config = dict(
    num_hidden_layers=12,
    moe_layers=[0, 1, 2, 3, 4, 5, 6, 7, 8, 9, 10, 11],
    router_score='softmax',
    router_noise=0.1,
    tie_word_embeddings=False,
    batch_tokens=65536,
    max_seq_len=2048,
)
Below are experts of layer 3 (counted from 0) of a mixture-of-experts language model. Rows are named router (the router's row for the expert) and show model dimensions 0-63. Each number is 200 + 40 x the weight over its row's rms, rounded and kept within 0 to 999.
Before each expert's rows: "gets" lists some tokens that make up at least twice as much of what it gets as of all text; "comes before" lists some tokens at least twice as common just after its tokens as in all text. This comes from a sample of Wikipedia text that the model never trained on. Tokens count by the router's weight.

# expert 51
gets: " |", ";", "|", " /", "=", " -"
comes before: " ", "\n", " —", " MPC", " ·", " Goals"
router,300,214,195,240,163,192,206,235,239,259,221,121,176,177,195,189,224,188,251,181,239,238,238,198,216,167,147,123,172,245,209,172,181,230,202,194,208,159,199,161,179,140,183,209,200,152,180,202,199,124,232,165,200,222,191,198,251,207,250,202,150,171,133,210

# expert 77
gets: "2", "1", "3", "5", "4", "7"
comes before: "0", "9", "5", "8", "%", "3"
router,169,239,190,262,174,194,295,152,144,198,154,213,218,211,210,196,201,207,191,240,223,210,256,230,206,181,188,222,181,174,175,258,181,246,185,228,262,141,191,214,181,197,194,189,224,194,244,270,150,196,153,176,205,188,160,208,206,163,171,186,173,250,177,166

# expert 20
gets: " ", " N", " L", "N", " d", " n"
comes before: "1", "2", "ed", "3", "ated", "4"
router,206,176,129,170,143,176,227,225,157,238,197,188,237,169,195,193,189,183,204,267,161,207,215,264,151,140,174,227,166,219,165,184,196,184,221,210,252,155,190,269,142,207,269,230,213,255,246,142,159,142,143,201,219,135,208,199,249,246,196,230,206,174,203,180

# expert 80
gets: ",", " January", " October", " September", " July", " August"
comes before: " ", ",", ")", " he", " –", "–"
router,217,213,93,146,249,236,228,127,155,166,269,206,256,228,192,160,178,240,178,246,203,206,138,203,178,212,170,267,183,213,242,119,150,171,136,158,200,291,223,221,160,210,159,194,150,203,160,201,186,183,212,176,150,229,112,224,212,133,176,183,152,309,255,165

# expert 91
gets: ".", ":", ",", "–", " |", " ·"
comes before: " ", "0", "1", "3", "5", "4"
router,244,226,164,273,158,190,180,166,198,217,231,146,210,149,276,162,212,239,202,220,228,259,129,248,190,223,207,174,187,163,137,152,170,220,239,225,226,157,174,221,104,215,248,237,222,186,127,173,216,193,223,200,169,181,202,167,223,241,136,249,211,117,136,232

# expert 72
gets: " be", " was", "==", " were", " is", " are"
comes before: " by", "\n", " in", " to", " as", " on"
router,178,242,170,159,225,160,152,272,244,194,173,116,223,195,206,166,214,216,212,194,219,175,244,239,188,193,176,241,137,237,230,220,203,233,146,167,235,217,218,170,188,165,209,174,191,209,209,208,230,173,211,122,152,115,186,247,152,201,226,241,201,146,213,145

# expert 70
gets: "\n", "==", "-", " inter", " Ex", " pre"
comes before: "==", "The", "===", "In", "=", "-"
router,221,210,245,163,285,207,198,197,257,167,151,229,208,251,234,156,167,198,176,180,155,145,128,186,260,172,209,213,197,249,149,145,244,196,212,184,143,154,206,195,213,222,262,254,231,226,244,217,163,178,190,205,207,263,226,268,215,180,157,191,273,187,191,180

# expert 81
gets: "0", "1", "2", "9", "3", "5"
comes before: " |", "–", "0", "1", "2", "9"
router,173,304,208,362,142,214,277,141,147,290,241,190,197,142,169,177,158,193,189,227,158,205,185,253,262,191,190,216,197,201,183,218,221,216,154,205,163,154,212,188,192,147,147,151,204,163,224,207,248,151,218,188,206,145,195,146,247,219,205,152,158,228,162,192

# expert 22
gets: "ing", " of", "ating", " with", "ation", " information"
comes before: " the", " a", " to", " his", " in", " it"
router,148,192,259,138,231,158,221,220,196,126,193,249,190,217,209,232,274,167,262,296,227,156,206,208,108,239,194,170,209,105,107,214,223,140,242,222,201,246,110,170,169,212,184,238,281,208,169,169,202,190,215,164,214,218,225,197,132,151,114,243,219,174,196,227

# expert 87
gets: ")", "%", "s", " m", "}", "es"
comes before: " |", " (", ",", ")", "\n", "."
router,211,202,229,147,211,143,203,281,134,162,280,102,229,153,219,171,183,246,153,148,197,189,134,216,201,111,243,193,270,213,211,244,234,226,183,183,274,207,206,175,171,271,233,200,159,198,216,193,220,182,182,277,171,161,193,178,207,219,141,226,119,207,125,184

# expert 82
gets: " ", "1", "2", "3", "–", "4"
comes before: " |", "1", "0", "2", "9", "3"
router,163,182,227,206,143,172,169,179,189,242,203,145,218,237,192,215,152,275,275,262,192,224,189,236,184,184,298,203,114,199,173,222,248,189,164,219,172,169,186,156,131,189,239,211,200,230,251,254,152,143,237,156,204,240,175,161,184,183,231,260,228,228,198,143

# expert 65
gets: "0", "9", "8", "7", "6", "5"
comes before: "0", "8", "6", "5", "7", "9"
router,242,187,182,255,186,175,259,227,222,222,261,199,265,196,178,219,224,184,230,222,182,181,116,217,219,177,216,243,245,281,165,167,236,247,200,195,281,159,172,259,191,170,217,186,203,183,179,239,258,212,230,160,208,183,177,226,232,186,175,178,181,211,140,181

# expert 85
gets: " to", " and", " also", " was", " of", " not"
comes before: " the", " be", " a", "ed", " not", " have"
router,228,189,238,204,161,273,215,222,197,169,139,163,123,225,206,181,186,140,164,183,222,247,233,202,209,220,250,202,157,236,271,175,182,137,188,194,209,269,209,224,194,278,215,234,260,239,125,201,148,296,194,208,261,209,244,214,209,239,254,237,210,172,244,244

# expert 64
gets: " in", " at", " of", " to", " on", " by"
comes before: " the", " a", " his", " this", " its", " their"
router,209,195,253,184,247,239,178,261,199,181,227,204,201,245,238,261,261,172,212,232,210,204,262,269,180,245,285,251,167,117,202,192,178,154,203,160,205,191,185,159,180,268,283,220,226,162,162,227,247,219,183,170,217,189,277,168,185,189,147,211,227,252,243,240

# expert 90
gets: ".", ")", ",", "\"", ").", " and"
comes before: "\n", " The", " He", " In", " It", " She"
router,253,225,264,248,237,272,210,216,244,135,247,120,275,207,280,231,170,161,229,190,210,192,202,213,152,158,241,233,227,155,251,206,196,242,192,213,265,226,228,241,200,153,227,276,283,190,137,230,169,186,179,280,179,146,180,234,201,173,279,164,135,193,157,202

# expert 92
gets: "ed", " known", " it", "f", "ated", " him"
comes before: " to", " by", " in", " as", ".", " with"
router,186,212,179,195,196,179,165,223,157,211,265,181,186,213,162,175,205,239,258,195,282,141,186,180,173,283,225,184,162,209,245,266,142,234,176,147,208,181,207,223,253,232,129,263,192,238,149,203,204,186,193,299,194,122,159,203,208,202,200,192,184,156,214,137

# expert 83
gets: ",", ";", "),", ".", " (", " and"
comes before: " and", " which", " but", " the", " who", " he"
router,237,187,240,217,233,250,169,212,269,166,289,147,194,199,160,173,169,177,229,247,193,191,202,215,209,236,232,259,154,250,279,70,232,143,176,280,213,183,271,262,242,211,302,229,238,179,138,164,165,202,142,233,216,219,154,227,244,255,158,236,186,166,198,224

# expert 73
gets: "ed", " was", " is", " were", " are", "es"
comes before: " to", " the", " a", " that", " in", "ing"
router,154,281,228,147,233,253,228,250,286,109,183,176,132,186,179,236,221,189,195,202,187,157,207,181,162,170,208,255,159,125,257,256,204,193,191,223,245,262,216,168,187,210,213,243,232,198,109,186,169,274,180,163,213,217,229,216,212,186,238,244,200,195,267,245

# expert 88
gets: " with", " by", "|", "-", " |", " as"
comes before: " the", " ", " a", " \"", " his", " K"
router,159,149,203,166,173,189,128,192,274,269,201,215,192,212,183,193,233,180,137,211,197,205,173,252,218,242,264,253,129,185,194,183,164,179,198,231,215,175,154,138,178,240,162,256,258,229,120,176,214,206,206,126,168,296,221,225,120,222,176,257,190,189,191,258

# expert 66
gets: " |", ")", " (", "\"", " –", ";"
comes before: " ", " United", " N", " -", " K", " L"
router,188,152,244,156,159,164,157,244,189,288,250,153,162,172,246,156,165,218,223,229,143,183,230,201,162,147,287,206,121,123,249,204,207,154,227,188,225,164,253,164,175,183,148,170,205,178,239,180,223,140,220,164,191,239,224,214,186,214,231,195,149,133,218,181